Weights of a small mixture-of-experts language model, trained from scratch on English Wikipedia.
Size: 8 layers, width 128, vocabulary 9811, 11.3M parameters.
Experts: 16 experts in each of 7 layers, 288 squared ReLU neurons an expert, 1 pick a token.
Below are experts of layer 2 (counted from 0) of a mixture-of-experts language model. Rows are named router (the router's row for the expert), up (a neuron's input weights, with its number), down (a neuron's output weights, with its number) and show model dimensions 64-127. Each number is 50 + 15 x the weight over its row's rms, rounded and kept within 0 to 99.
After each expert's rows: "comes after" lists some tokens at least twice as common just before its tokens as in all text. This comes from a sample of Wikipedia text that the model never trained on. Tokens count by the router's weight.

# expert 13
router:57 69 55 47 47 64 44 49 58 76 16 34 61 45 47 46 41 44 70 63 61 42 57 43 44 57 74 75 62 55 49 46 30 56 58 22 64 20 64 55 48 63 60 29 48 30 64 43 66 16 41 41 54 65 66 56 42 48 54 41 36 52 39 43
up33:48 63 47 53 61 77 36 60 39 64 10 49 38 55 52 34 44 53 47 41 50 49 43 32 42 51 50 66 89 48 77 46 37 60 73 56 60 13 81 38 84 53 39 45 46 33 67 59 76 55 37 34 12 58 40 53 41 65 62 50 64 17 40 30
down33:47 41 44 50 74 57 32 54 34 58 49 44 28 69 44 50 70 57 43 64 29 56 39 48 41 48 38 47 21 58 49 70 57 55 71 66 55 39 58 43 41 54 42 58 62 47 61 62 60 56 61 64 38 47 51 52 45 41 58 64 27 36 68 67
up34:66 41 37 32 50 47 70 45 55 51 66 54 40 65 61 54 39 73 66 20 50 62 74 40 31 66 70 39 56 54 54 29 48 78 43 61 64 31 55 40 61 71 64 26 21 32 39 31 60 46 67 46 53 48 56 51 41 61 37 43 63 57 22 34
down34:35 95 42 30 50 55 55 29 40 62 74 52 40 76 56 44 66 60 32 47 37 45 51 64 55 26 60 57 51 14 43 35 34 55 07 55 71 39 35 49 62 37 43 61 72 56 30 49 60 33 41 47 52 58 38 46 36 58 63 51 33 64 34 49
up35:75 40 49 55 67 68 52 47 59 52 58 23 63 61 44 58 32 35 36 33 56 64 64 61 41 42 67 46 45 34 38 47 56 73 64 34 72 48 51 50 44 50 58 50 59 71 42 45 29 45 50 61 66 41 58 70 52 64 43 70 24 35 44 52
down35:65 69 53 59 60 61 57 72 76 49 56 30 42 83 54 08 29 45 72 26 56 22 47 81 49 38 38 36 67 37 44 67 55 35 30 49 83 30 32 23 48 53 80 73 70 61 70 47 51 33 43 50 46 61 31 36 31 67 32 46 53 41 15 57
up36:75 32 52 55 51 66 72 30 46 81 54 61 56 30 59 78 53 72 30 63 80 67 48 56 29 43 59 29 53 42 63 56 19 32 74 65 26 21 64 58 23 56 46 42 55 40 37 59 26 43 59 62 37 45 54 68 69 62 69 38 30 25 39 26
down36:27 58 42 51 38 33 52 65 43 52 45 35 17 36 43 57 42 59 35 27 65 62 43 94 28 62 54 71 32 41 51 58 47 62 50 57 46 47 41 48 58 62 51 41 84 47 56 43 68 63 70 60 70 42 61 68 70 49 33 07 52 65 41 25
up37:74 51 70 24 20 49 35 79 32 33 40 55 51 50 53 53 60 76 35 59 31 59 45 32 48 58 51 47 60 64 26 50 34 68 44 41 54 22 41 52 67 51 37 41 36 59 33 47 55 53 58 35 48 55 58 65 48 42 47 59 64 22 36 75
down37:49 66 36 45 50 81 44 38 73 40 51 25 00 69 54 55 42 43 37 48 57 46 53 28 61 50 49 58 83 52 56 28 48 55 60 48 54 50 72 19 36 64 27 51 56 32 45 30 85 38 36 49 53 59 40 58 65 81 68 30 27 56 35 31
up38:49 35 63 41 56 42 53 15 77 65 18 46 79 51 68 53 57 41 66 60 34 60 40 51 33 44 50 34 65 48 35 32 41 45 70 27 65 39 72 57 37 49 54 53 38 44 61 29 61 66 44 55 68 44 45 76 42 40 68 58 57 45 29 47
down38:28 43 24 48 70 47 79 62 62 52 53 44 50 71 55 40 70 67 63 32 25 66 35 72 55 50 34 35 46 60 74 31 48 29 67 42 43 44 23 60 32 54 37 51 62 54 36 30 64 71 56 51 33 66 27 85 51 66 63 38 47 61 39 33
up39:48 49 47 43 39 72 48 23 57 67 50 50 56 68 66 57 59 23 33 54 43 74 72 44 50 24 45 34 52 42 70 62 40 52 46 31 55 75 46 49 55 44 46 42 64 57 35 57 51 34 76 32 46 24 58 58 38 78 46 48 50 70 67 82
down39:56 05 73 56 43 79 56 78 54 50 37 75 58 43 56 59 25 27 56 56 77 61 39 76 49 46 29 46 41 70 58 59 52 53 47 28 36 55 67 74 51 22 53 35 36 46 50 40 80 60 40 50 62 46 53 51 61 41 58 39 55 47 71 40
comes after: " of", " in", " to", " from", " for", " on"

# expert 0
router:36 33 65 62 52 44 51 52 45 63 31 54 67 57 47 57 44 40 58 43 67 80 55 55 76 52 67 62 41 51 49 54 34 58 48 24 56 32 63 42 50 60 66 32 43 39 49 56 83 41 57 19 43 75 34 57 33 50 52 74 42 64 47 58
up33:54 37 61 63 52 56 33 75 37 47 77 68 63 84 52 42 54 28 36 50 45 29 34 36 60 45 51 44 60 29 22 47 58 62 53 37 50 54 57 36 74 86 56 61 17 52 37 50 32 39 69 74 69 72 49 43 37 52 60 70 59 66 53 62
down33:46 63 58 50 74 47 38 57 37 65 44 60 46 54 35 52 47 35 63 58 35 58 36 27 35 64 35 35 39 36 41 34 48 39 65 15 19 57 48 44 45 29 52 76 27 47 36 25 43 54 52 49 56 49 55 35 57 44 44 34 44 80 42 39
up34:56 54 37 26 48 74 34 49 42 62 72 64 34 11 38 54 39 64 23 26 35 55 28 64 46 59 37 45 49 75 36 61 63 16 66 31 72 59 69 45 39 63 66 39 47 45 17 70 55 35 40 75 44 32 50 67 36 61 61 54 48 27 50 77
down34:59 59 44 44 65 39 63 81 69 29 47 63 51 78 69 57 56 62 30 45 54 24 69 28 31 50 52 67 40 51 33 63 36 61 43 33 25 48 34 32 22 71 38 37 42 47 32 76 45 52 85 63 53 23 44 58 32 59 57 34 57 51 40 36
up35:55 50 56 71 58 48 28 72 38 38 48 39 65 22 57 57 47 69 31 21 26 64 50 57 24 62 50 42 39 47 30 37 61 37 63 44 75 54 56 30 78 41 51 39 57 30 39 55 72 33 45 66 25 53 43 70 59 55 44 50 76 51 61 76
down35:45 28 52 21 67 25 61 19 76 55 51 36 60 62 72 44 48 39 45 33 36 56 55 64 39 36 43 61 48 57 25 64 61 55 48 43 51 40 57 64 44 59 41 45 51 66 79 33 36 41 58 36 43 62 42 45 63 53 32 70 53 35 66 67
up36:52 87 53 38 50 65 20 58 57 38 47 45 55 61 59 51 46 46 72 90 70 54 59 53 52 51 60 50 73 54 74 48 47 30 47 24 58 18 59 61 65 46 63 52 50 64 76 50 58 53 48 64 73 33 62 56 66 45 46 52 50 30 58 70
down36:61 61 49 58 60 47 20 46 45 20 44 45 44 49 57 21 59 46 57 76 61 50 59 59 34 86 54 71 12 58 52 48 79 38 30 55 34 63 76 69 46 48 63 73 57 48 53 39 53 33 32 72 52 59 44 60 40 33 41 60 55 58 82 39
up37:58 65 62 33 54 33 38 75 53 26 58 58 53 49 51 68 59 60 71 51 55 29 53 42 55 33 36 65 54 74 51 37 60 59 36 52 46 50 76 56 67 63 30 31 41 77 57 37 48 40 12 71 52 59 57 57 36 31 55 43 35 62 58 47
down37:56 50 41 39 21 37 19 59 25 72 59 46 55 43 85 36 41 50 37 58 42 47 24 38 55 48 49 32 46 69 62 39 80 41 36 52 23 42 61 46 64 68 67 45 52 61 64 62 77 61 32 51 58 68 75 39 64 63 64 54 45 42 39 47
up38:35 28 53 61 86 56 55 38 29 92 49 34 66 56 57 52 66 38 54 62 82 78 74 45 52 22 45 82 34 29 54 34 53 83 44 41 39 49 28 66 51 45 58 30 45 42 43 30 59 30 21 55 44 66 61 45 48 39 59 56 56 48 58 47
down38:36 50 13 53 55 56 72 55 54 49 44 42 84 69 44 25 74 51 48 52 54 49 41 80 33 47 14 79 62 42 39 54 69 66 76 68 49 57 40 41 69 46 77 45 56 69 49 25 60 45 40 70 36 56 48 43 53 52 39 58 81 56 64 37
up39:37 32 38 56 38 83 39 27 54 45 73 24 49 76 47 67 38 34 28 35 52 58 65 38 46 48 62 48 60 72 34 12 36 44 40 42 64 08 28 63 40 65 58 35 34 51 69 46 40 48 42 45 45 57 43 55 10 45 35 27 29 77 40 48
down39:50 55 25 44 41 58 51 57 47 45 54 56 44 62 50 68 44 51 24 50 60 34 49 52 76 42 64 20 62 42 38 57 60 28 52 76 42 60 54 61 44 75 38 68 48 67 68 73 42 46 15 60 76 55 37 44 47 57 32 56 32 37 58 52
comes after: " |", ";", "|", " 3", " 6", " MF"

# expert 2
router:52 65 54 34 81 39 37 26 52 70 26 47 59 56 45 56 21 50 42 48 91 72 58 46 73 19 48 82 45 58 52 29 52 76 37 36 49 55 80 59 41 86 73 25 49 44 41 41 64 49 47 46 16 72 55 73 50 52 66 63 53 70 40 38
up33:43 54 48 88 70 35 44 58 62 47 31 29 58 27 53 59 53 39 23 11 60 47 52 40 51 27 34 57 42 97 43 72 51 72 40 38 39 61 58 48 49 54 54 52 63 05 54 41 50 50 48 48 26 67 48 60 63 67 57 67 47 66 42 30
down33:60 67 47 51 53 31 35 49 31 66 78 51 68 78 80 50 71 91 35 68 25 40 59 59 48 54 38 34 45 50 42 30 48 40 73 32 58 45 87 57 34 54 52 87 32 81 36 55 88 40 35 62 64 68 46 65 49 54 16 68 44 41 49 59
up34:58 51 68 53 56 60 39 55 38 63 59 60 54 35 47 74 32 40 46 70 64 60 41 83 36 51 50 28 30 77 49 54 61 84 42 43 32 44 46 43 23 29 77 44 60 45 48 78 34 46 73 33 59 30 49 51 62 53 81 26 49 32 40 63
down34:57 43 68 62 43 25 48 62 57 57 41 58 21 50 83 46 58 23 35 38 28 34 44 42 40 53 71 40 19 15 39 47 67 53 75 46 62 50 53 35 48 28 43 63 50 26 40 67 69 38 31 37 70 52 66 57 71 85 40 66 49 26 46 51
up35:48 47 42 42 39 64 45 54 51 33 31 37 35 57 42 66 82 40 72 57 61 49 45 14 78 28 51 53 55 70 60 36 35 46 46 46 67 47 63 61 18 57 38 48 38 66 46 47 52 70 40 49 24 50 66 31 54 54 53 50 59 42 44 26
down35:36 46 22 35 64 33 62 63 37 21 62 47 23 75 64 41 53 48 42 59 38 54 36 73 37 60 47 42 88 58 63 48 77 69 49 50 64 53 34 42 52 44 60 67 70 52 75 53 45 21 52 61 66 88 65 52 65 42 49 57 60 57 25 68
up36:73 50 66 46 58 50 48 27 69 41 57 36 48 50 53 49 44 30 31 38 60 47 38 64 22 56 50 46 20 44 51 59 56 52 64 53 21 39 35 55 27 70 72 36 28 29 48 47 58 56 51 47 33 27 25 71 52 75 61 45 70 29 31 49
down36:45 69 58 54 54 37 60 56 61 61 36 34 62 74 54 52 62 45 59 59 44 43 73 52 57 29 48 76 77 33 42 68 55 36 49 57 41 69 32 29 60 62 52 71 43 66 56 36 52 71 70 22 61 25 40 54 35 36 42 59 34 52 59 69
up37:43 41 54 66 70 59 43 70 85 47 41 40 55 71 48 34 38 37 40 54 55 48 46 34 70 53 51 64 60 28 70 36 33 43 62 39 48 34 72 54 62 36 69 59 38 36 65 53 56 41 39 54 51 30 41 44 27 60 27 49 42 85 33 70
down37:41 39 10 45 53 76 71 56 68 42 56 59 54 65 80 55 47 34 62 56 47 56 61 61 54 46 62 30 41 43 46 45 38 58 60 26 44 79 36 37 62 28 45 35 56 52 61 63 70 39 50 73 31 38 46 81 60 84 53 35 40 32 72 46
up38:16 42 54 68 52 34 32 62 53 40 72 66 44 42 49 71 48 61 56 32 62 27 35 76 81 58 45 37 68 17 04 62 50 38 56 53 59 44 28 17 45 58 36 47 34 64 34 62 28 39 55 64 33 55 49 53 52 34 55 64 35 50 74 38
down38:28 43 34 46 09 48 53 63 69 73 52 52 36 77 56 39 36 47 59 64 67 56 65 44 49 29 42 54 50 66 44 25 11 59 36 27 60 31 07 58 68 23 46 80 65 71 59 62 42 36 41 31 63 22 39 50 60 53 49 49 53 44 38 38
up39:78 77 56 46 68 28 71 39 25 43 44 34 70 39 55 66 61 52 31 47 80 54 45 38 44 53 71 62 38 49 43 33 49 86 47 57 67 54 59 53 47 68 65 38 71 31 39 41 64 45 47 44 20 87 43 54 56 52 55 67 54 43 57 52
down39:61 18 62 65 72 52 49 65 47 58 70 53 50 66 44 49 33 33 53 48 67 48 39 81 43 42 55 61 29 50 66 53 51 44 57 43 09 36 66 26 35 39 59 57 55 50 53 39 15 84 57 44 73 29 54 59 36 40 38 36 83 68 56 31
comes after: " L", " K", " H", " R", " B", " D"

# expert 1
router:49 58 83 48 62 52 59 56 50 62 43 42 59 49 52 54 17 29 41 63 72 80 45 38 71 49 65 79 57 64 52 48 16 54 64 40 55 35 62 51 46 74 63 27 61 42 46 69 52 34 44 50 26 55 43 55 37 29 61 63 55 73 26 49
up18:27 53 69 73 56 36 59 23 36 48 47 54 62 16 32 37 74 57 56 62 68 57 61 25 60 40 39 64 50 76 25 43 41 40 65 59 54 55 44 57 58 41 16 41 51 49 31 56 27 51 46 81 41 51 30 46 58 87 46 73 38 35 64 58
down18:34 56 67 70 50 50 39 78 42 47 72 61 44 15 57 80 57 54 63 58 55 60 44 57 38 46 63 30 63 85 58 65 59 42 19 51 43 65 41 44 44 63 34 84 54 75 51 35 34 72 40 49 56 67 39 44 23 36 43 28 66 24 57 43
up19:42 59 78 41 63 55 59 48 49 52 51 58 70 69 48 43 32 83 38 34 45 60 66 52 43 09 41 74 31 70 55 58 30 41 59 41 31 42 45 53 70 90 49 48 55 24 40 64 62 61 52 57 31 50 42 39 33 40 45 75 55 28 44 60
down19:58 47 55 49 54 46 58 34 65 46 68 48 37 26 48 60 37 68 56 52 42 44 45 59 25 25 33 44 49 68 65 42 59 46 55 43 63 42 69 50 67 37 35 59 50 32 45 46 53 69 62 47 66 28 55 00 34 60 57 28 62 25 68 37
up20:58 55 88 53 56 73 63 74 47 77 45 64 42 59 53 58 55 33 24 35 68 52 53 56 32 39 47 76 68 73 59 07 50 60 70 40 64 61 51 53 60 50 24 61 53 46 36 68 35 37 50 54 40 52 44 53 46 22 53 47 45 59 29 52
down20:39 43 42 72 52 30 55 34 59 56 68 48 64 49 48 36 63 42 55 56 77 45 54 43 81 61 33 41 39 65 30 26 57 67 51 75 35 36 22 82 55 76 66 32 48 44 38 33 80 50 69 66 51 41 56 41 73 81 49 47 49 42 48 63
up21:61 44 47 60 52 55 51 11 64 72 42 26 67 71 64 62 44 25 57 61 58 62 47 62 52 65 43 44 36 65 39 50 40 51 61 33 62 49 51 57 48 58 53 55 42 21 78 69 46 48 49 48 15 64 39 55 54 56 26 41 60 67 29 40
down21:48 42 05 33 55 33 43 66 47 42 72 70 48 57 63 39 63 50 47 64 41 49 49 57 67 63 38 09 66 59 37 50 55 31 31 38 46 36 38 68 36 31 32 44 64 55 65 47 48 62 38 58 49 52 53 63 42 63 30 57 57 48 72 50
up22:38 57 36 54 33 23 37 56 76 75 57 51 47 45 40 45 22 66 58 35 75 24 42 34 26 46 44 50 63 63 68 43 42 63 36 38 61 03 46 54 46 59 50 49 58 27 45 48 64 56 77 46 33 50 57 62 59 35 65 50 31 46 34 48
down22:56 46 49 43 18 43 55 67 59 48 45 40 45 69 40 44 58 58 30 44 78 42 50 47 58 50 49 42 71 54 19 53 65 45 67 66 58 58 22 49 68 37 48 82 52 59 74 41 34 72 49 50 62 27 26 33 40 58 35 45 62 34 36 55
up23:68 57 74 56 64 58 47 23 54 61 54 51 93 30 52 66 45 65 35 46 42 44 42 53 39 71 70 59 70 81 37 41 58 37 29 19 57 52 61 32 51 27 34 53 46 43 48 67 56 26 60 63 28 59 54 55 64 62 36 37 55 49 47 16
down23:47 60 44 55 16 57 52 47 56 50 65 51 27 67 67 51 42 41 35 66 69 14 56 59 30 34 43 27 71 22 62 46 37 57 16 51 81 44 51 36 62 41 66 77 75 81 71 57 45 32 33 44 38 44 58 31 72 34 44 43 50 45 82 45
up24:58 36 61 49 82 41 51 26 53 67 61 16 52 58 71 78 44 49 42 55 56 42 29 35 49 57 53 78 62 34 48 75 70 78 39 47 68 51 63 49 50 68 50 58 70 56 66 45 74 36 49 27 14 48 36 54 53 38 31 56 53 55 45 50
down24:30 54 62 50 49 32 65 42 66 52 51 22 67 25 39 47 82 72 34 43 35 48 43 34 64 44 38 39 37 47 59 62 66 62 70 46 60 35 49 59 62 47 28 56 34 58 54 43 27 61 99 28 80 78 84 26 41 52 32 70 52 56 39 61
comes after: ".", "\n", ").", " In", "\".", ".\""

# expert 9
router:66 54 79 68 58 62 60 41 46 49 42 29 87 47 66 60 42 28 48 60 71 73 71 45 71 46 60 79 55 66 44 66 41 81 73 32 77 32 55 43 52 48 51 31 40 38 48 71 45 43 61 31 28 55 62 70 31 46 62 75 44 40 39 53
up33:45 49 52 28 52 34 29 38 49 66 17 43 74 52 28 46 47 42 50 36 42 49 74 36 66 81 61 34 62 84 68 59 35 53 53 45 52 37 44 59 25 39 32 56 45 59 64 27 63 51 59 40 71 84 27 48 73 28 49 53 54 78 45 52
down33:50 59 24 55 56 39 47 39 45 68 83 58 53 65 66 61 50 51 50 27 56 30 44 56 76 20 38 43 56 57 52 37 79 40 68 37 55 40 41 56 62 51 26 60 41 56 38 51 54 79 50 73 56 48 65 34 71 33 55 47 43 51 53 42
up34:50 72 52 54 41 63 44 32 27 53 36 40 63 58 28 50 51 66 76 42 46 49 37 66 45 33 63 46 52 66 64 51 57 49 44 30 50 56 57 47 56 74 36 16 53 59 43 56 64 59 53 65 63 71 63 31 66 66 47 45 39 67 51 53
down34:42 60 65 57 17 56 29 58 54 68 48 51 30 73 70 55 45 74 40 45 60 44 45 39 16 65 52 54 49 52 59 48 38 31 41 56 54 46 42 67 29 62 33 68 70 50 62 34 74 46 54 32 61 61 63 49 55 65 56 93 29 54 55 21
up35:48 28 67 57 57 89 59 49 58 33 72 62 24 62 49 51 22 63 45 54 62 54 56 26 56 65 58 73 57 58 43 48 35 53 80 43 72 53 76 62 65 34 32 30 36 50 50 34 89 51 50 41 45 37 58 49 47 60 72 36 63 51 65 20
down35:55 32 65 39 43 49 43 39 70 47 72 62 41 61 30 91 51 69 25 49 58 48 20 68 48 61 51 48 58 44 58 39 36 33 41 43 58 53 68 86 63 39 17 53 44 17 40 78 46 39 42 63 67 42 82 55 40 25 50 56 33 54 79 25
up36:59 51 43 81 55 76 33 45 82 42 58 37 43 27 42 73 40 34 20 64 69 27 69 56 39 58 68 74 46 49 59 77 49 61 40 43 48 40 61 54 48 27 43 37 43 40 36 55 39 56 48 51 47 68 57 74 53 23 43 34 41 28 26 27
down36:53 63 28 29 46 51 48 48 60 44 54 67 62 43 58 86 35 39 60 55 50 46 68 70 59 52 52 53 53 59 72 24 50 35 41 42 46 42 61 45 60 45 55 62 51 67 70 59 62 43 28 48 52 73 37 58 57 84 45 34 61 24 57 52
up37:60 26 54 70 57 55 51 43 25 78 24 27 64 20 63 54 55 48 66 51 30 67 46 64 39 40 60 36 41 56 41 79 33 35 35 42 58 30 39 43 20 50 66 49 60 51 33 64 55 37 69 57 25 41 39 69 78 72 71 87 36 43 53 43
down37:58 69 64 37 58 70 30 82 57 65 59 61 45 45 46 52 68 70 51 65 58 59 23 27 34 46 52 35 32 56 25 34 40 80 44 59 43 53 48 48 70 21 44 61 48 39 31 72 38 51 27 38 49 53 16 57 30 42 35 26 38 64 16 84
up38:46 85 46 68 54 45 42 35 46 88 59 38 45 61 45 42 69 26 61 52 53 55 62 48 43 67 49 67 12 57 67 33 52 53 59 45 43 46 68 51 20 46 50 48 54 47 44 47 83 34 81 23 17 57 72 43 81 56 59 82 43 29 47 43
down38:56 55 30 29 33 37 44 75 30 70 24 54 52 53 73 41 56 66 43 57 73 42 37 63 37 62 60 38 58 49 51 32 47 50 36 48 26 54 63 74 38 64 45 87 41 64 61 70 46 89 63 33 79 92 32 32 40 54 64 44 77 76 76 63
up39:50 53 75 37 57 52 35 76 49 71 42 43 73 49 46 59 20 65 21 30 59 42 23 53 28 42 47 43 60 32 57 43 41 72 30 60 63 42 75 39 55 74 74 29 51 49 40 63 67 66 66 34 24 63 50 50 62 48 52 76 44 41 65 47
down39:41 33 44 32 58 44 59 56 44 55 50 39 77 43 40 40 52 56 37 58 53 35 57 36 57 59 39 58 70 38 28 39 67 62 33 46 53 57 37 29 46 46 25 44 57 61 55 60 27 53 40 50 49 41 11 41 75 25 44 56 73 47 52 63
comes after: "\n", " as", " is", ",", " of", " was"

# expert 4
router:38 73 63 61 65 75 50 62 43 70 43 52 73 52 49 64 67 59 63 46 49 29 35 56 24 37 64 49 59 70 54 29 20 50 53 21 67 39 93 32 33 54 60 37 42 24 59 44 57 39 74 22 48 54 77 57 54 51 57 68 61 42 30 46
up33:51 41 58 68 51 55 27 52 54 55 34 41 57 39 24 62 48 63 77 49 59 61 42 44 70 72 48 56 24 41 44 33 46 50 60 61 52 27 67 39 67 54 21 36 65 51 32 81 44 47 44 68 65 52 53 55 49 59 31 67 67 45 58 71
down33:38 80 71 53 54 34 52 69 36 61 61 52 30 21 61 33 33 43 43 44 28 29 75 57 57 32 63 51 61 22 60 52 39 42 10 46 66 66 45 61 56 52 45 49 64 58 47 32 62 36 37 47 31 57 59 36 80 75 61 50 30 55 65 71
up34:68 53 47 62 33 58 44 26 46 65 62 57 47 47 52 54 73 42 51 69 36 32 40 47 40 48 43 56 65 58 49 27 23 49 32 40 58 34 63 41 47 89 48 56 28 45 65 50 70 51 69 54 48 34 72 77 49 12 31 84 62 48 31 35
down34:11 47 41 49 51 63 64 53 90 71 44 58 32 29 39 60 63 43 64 41 52 57 45 58 40 49 42 43 33 70 50 30 53 74 56 34 30 28 61 51 69 54 50 46 67 64 46 67 71 50 48 60 61 47 77 50 14 43 39 62 58 71 55 31
up35:52 47 39 11 82 53 45 50 49 52 71 60 65 39 36 64 41 24 26 47 50 61 36 73 39 38 32 63 59 35 32 41 12 52 51 54 40 36 65 60 50 47 64 55 51 46 48 34 50 52 68 53 57 37 62 65 51 38 35 81 43 47 68 59
down35:21 63 76 33 38 44 44 34 92 68 37 53 36 64 64 43 14 66 38 38 42 57 38 47 43 28 67 42 68 50 46 57 57 46 48 42 55 62 58 60 36 46 36 65 37 45 52 60 82 63 62 66 38 57 42 66 38 43 35 60 81 41 61 47
up36:65 28 38 36 51 66 46 52 36 50 46 30 33 48 48 49 62 32 49 53 38 21 30 30 56 63 82 88 49 65 47 50 28 99 26 51 55 40 81 43 63 71 28 60 56 58 53 33 56 39 65 34 45 64 56 43 57 36 42 43 75 45 53 49
down36:30 64 45 75 47 56 43 43 50 25 39 79 40 53 63 50 55 45 62 53 48 65 28 57 60 24 39 45 33 34 28 63 39 37 45 52 46 72 89 69 40 25 31 53 50 53 53 57 18 72 29 50 72 69 50 57 52 66 48 59 39 58 82 68
up37:31 46 57 57 38 56 42 29 25 39 44 57 58 59 61 54 34 36 63 46 47 71 29 39 59 30 47 46 63 54 62 71 34 43 51 65 88 22 56 49 50 40 43 62 51 67 76 63 69 53 59 34 32 38 70 47 67 57 73 49 55 62 43 18
down37:57 38 53 47 58 81 50 42 43 70 48 40 21 34 65 56 43 30 34 32 78 39 46 63 58 43 73 59 31 43 43 68 41 50 25 48 38 38 05 46 61 72 44 49 66 28 28 56 27 41 53 66 73 40 62 59 73 62 40 27 50 52 41 52
up38:41 44 44 68 79 74 34 57 63 67 21 31 62 43 38 50 40 41 55 57 24 53 53 35 44 44 61 51 54 59 67 65 56 61 54 55 54 57 68 54 00 45 65 26 47 07 53 42 70 49 36 26 44 50 56 52 49 77 71 71 74 34 46 76
down38:60 49 42 67 58 75 59 54 77 42 48 51 52 74 42 28 64 20 67 51 82 49 45 45 38 48 69 39 65 47 34 57 51 72 55 35 55 40 27 44 55 53 40 49 59 57 56 51 58 40 63 35 39 40 55 29 16 76 63 98 71 75 55 57
up39:34 50 59 64 61 62 36 55 57 76 52 28 44 57 37 38 54 53 57 53 75 42 58 62 51 50 54 60 50 72 39 79 48 46 41 44 45 63 37 24 43 33 67 13 40 47 56 47 75 44 63 58 54 53 59 46 67 57 39 38 49 59 32 61
down39:45 58 79 35 63 59 53 59 27 48 52 36 50 51 59 57 71 32 49 40 35 50 44 60 60 55 52 62 54 62 66 56 39 12 09 66 73 38 42 19 67 36 59 51 57 60 52 62 50 65 62 24 59 29 53 49 57 38 75 52 53 49 43 79
comes after: "-", ":", "|", ")", "=", "_{"

# expert 7
router:40 61 92 70 58 64 58 46 48 71 44 32 93 39 44 49 26 48 44 69 70 69 60 48 35 45 52 81 54 59 38 42 41 51 44 48 65 32 23 70 62 54 52 35 44 38 65 79 47 34 78 59 29 69 47 61 58 53 71 51 51 28 51 49
up18:19 78 50 84 51 53 61 53 65 69 52 52 40 28 48 46 41 55 48 33 38 66 61 44 43 58 36 50 37 81 45 46 58 29 33 56 53 47 35 25 19 49 81 52 48 60 60 69 74 43 87 25 55 55 47 73 35 51 78 49 56 49 35 34
down18:72 40 57 59 26 43 18 57 29 51 21 72 35 58 70 58 63 53 66 44 63 64 64 90 56 64 36 50 34 66 58 52 40 60 79 53 71 66 48 18 29 43 57 70 46 59 56 45 42 52 33 26 56 08 63 57 67 42 44 43 67 50 27 29
up19:74 54 35 50 46 73 59 46 69 65 41 45 50 40 46 64 26 57 53 53 39 65 59 37 56 62 62 52 68 61 67 73 31 47 38 53 85 43 48 27 57 38 34 50 69 33 37 51 53 52 51 65 76 67 60 83 22 40 85 44 59 54 30 29
down19:20 63 34 20 62 73 61 53 81 19 55 53 52 44 21 33 49 56 61 53 69 39 52 64 36 48 56 40 37 41 43 30 34 41 59 78 59 36 47 60 61 50 39 58 62 64 39 53 46 42 28 59 48 43 44 47 13 48 54 57 34 56 69 44
up20:62 27 50 59 55 57 33 48 21 58 69 30 69 38 53 48 36 40 39 50 40 48 48 33 43 28 39 36 59 48 44 65 56 47 33 38 66 46 20 52 49 75 41 38 34 21 58 52 66 37 49 59 72 64 67 38 49 54 33 73 52 36 49 69
down20:54 53 14 59 60 33 53 56 35 55 59 63 85 46 59 20 59 62 63 36 56 27 41 35 44 40 47 58 57 35 13 51 77 51 63 49 58 35 42 48 57 53 28 37 20 27 51 37 50 21 48 37 77 59 69 29 22 44 39 43 73 29 64 56
up21:54 74 61 73 31 72 31 64 67 73 19 47 74 76 60 57 36 58 50 55 56 35 52 37 43 42 60 71 46 43 70 61 50 51 66 54 38 47 46 71 41 70 67 60 41 26 67 51 42 54 91 32 70 63 49 57 61 53 39 40 60 26 47 58
down21:57 50 26 69 55 45 66 58 70 68 58 26 48 46 88 43 73 50 39 42 40 52 72 55 49 82 66 63 55 34 32 62 57 57 54 39 31 31 49 55 79 56 47 62 38 46 56 64 46 37 42 60 51 58 59 31 64 66 38 44 48 64 77 74
up22:58 72 75 51 77 43 65 57 67 53 45 41 42 40 37 70 40 36 52 27 71 58 57 52 61 54 84 62 61 72 78 56 40 53 81 20 55 45 59 37 43 79 78 31 49 47 61 53 48 43 50 42 37 72 70 67 44 43 55 51 40 63 30 68
down22:58 48 66 52 64 38 47 21 39 61 18 43 32 54 77 45 50 34 23 59 47 56 79 60 67 46 53 36 36 59 35 65 59 45 25 38 57 79 37 77 65 53 39 38 31 43 69 49 28 35 65 82 52 58 86 48 59 73 67 52 37 54 33 41
up23:39 35 62 42 81 56 53 48 78 46 51 39 68 23 21 36 66 36 45 34 63 56 42 50 82 90 43 42 43 53 32 67 36 46 49 56 45 41 46 43 54 79 55 33 55 11 34 48 59 53 29 70 28 49 54 60 59 35 50 58 58 50 75 68
down23:40 62 56 24 51 61 53 54 68 49 40 48 48 79 57 53 52 51 76 68 53 54 55 70 38 53 68 63 56 65 56 28 60 33 70 11 65 59 57 47 33 26 46 65 24 49 69 62 40 79 43 71 32 51 32 61 43 82 54 24 53 48 74 61
up24:54 49 64 77 64 57 39 39 38 39 59 50 81 52 41 52 53 49 74 54 92 33 66 53 53 41 47 61 63 48 58 22 35 57 45 29 51 40 52 49 77 47 54 74 48 66 56 42 33 57 41 50 44 86 70 71 39 33 77 38 50 25 46 48
down24:52 46 55 62 52 38 42 30 65 61 42 37 59 86 53 53 33 51 73 72 53 60 40 48 30 28 60 39 62 45 57 51 80 57 57 44 39 52 68 70 41 38 69 56 52 50 51 64 36 86 47 42 42 58 51 42 46 56 28 50 46 40 48 36
comes after: " the", " a", " The", " his", "'s", " an"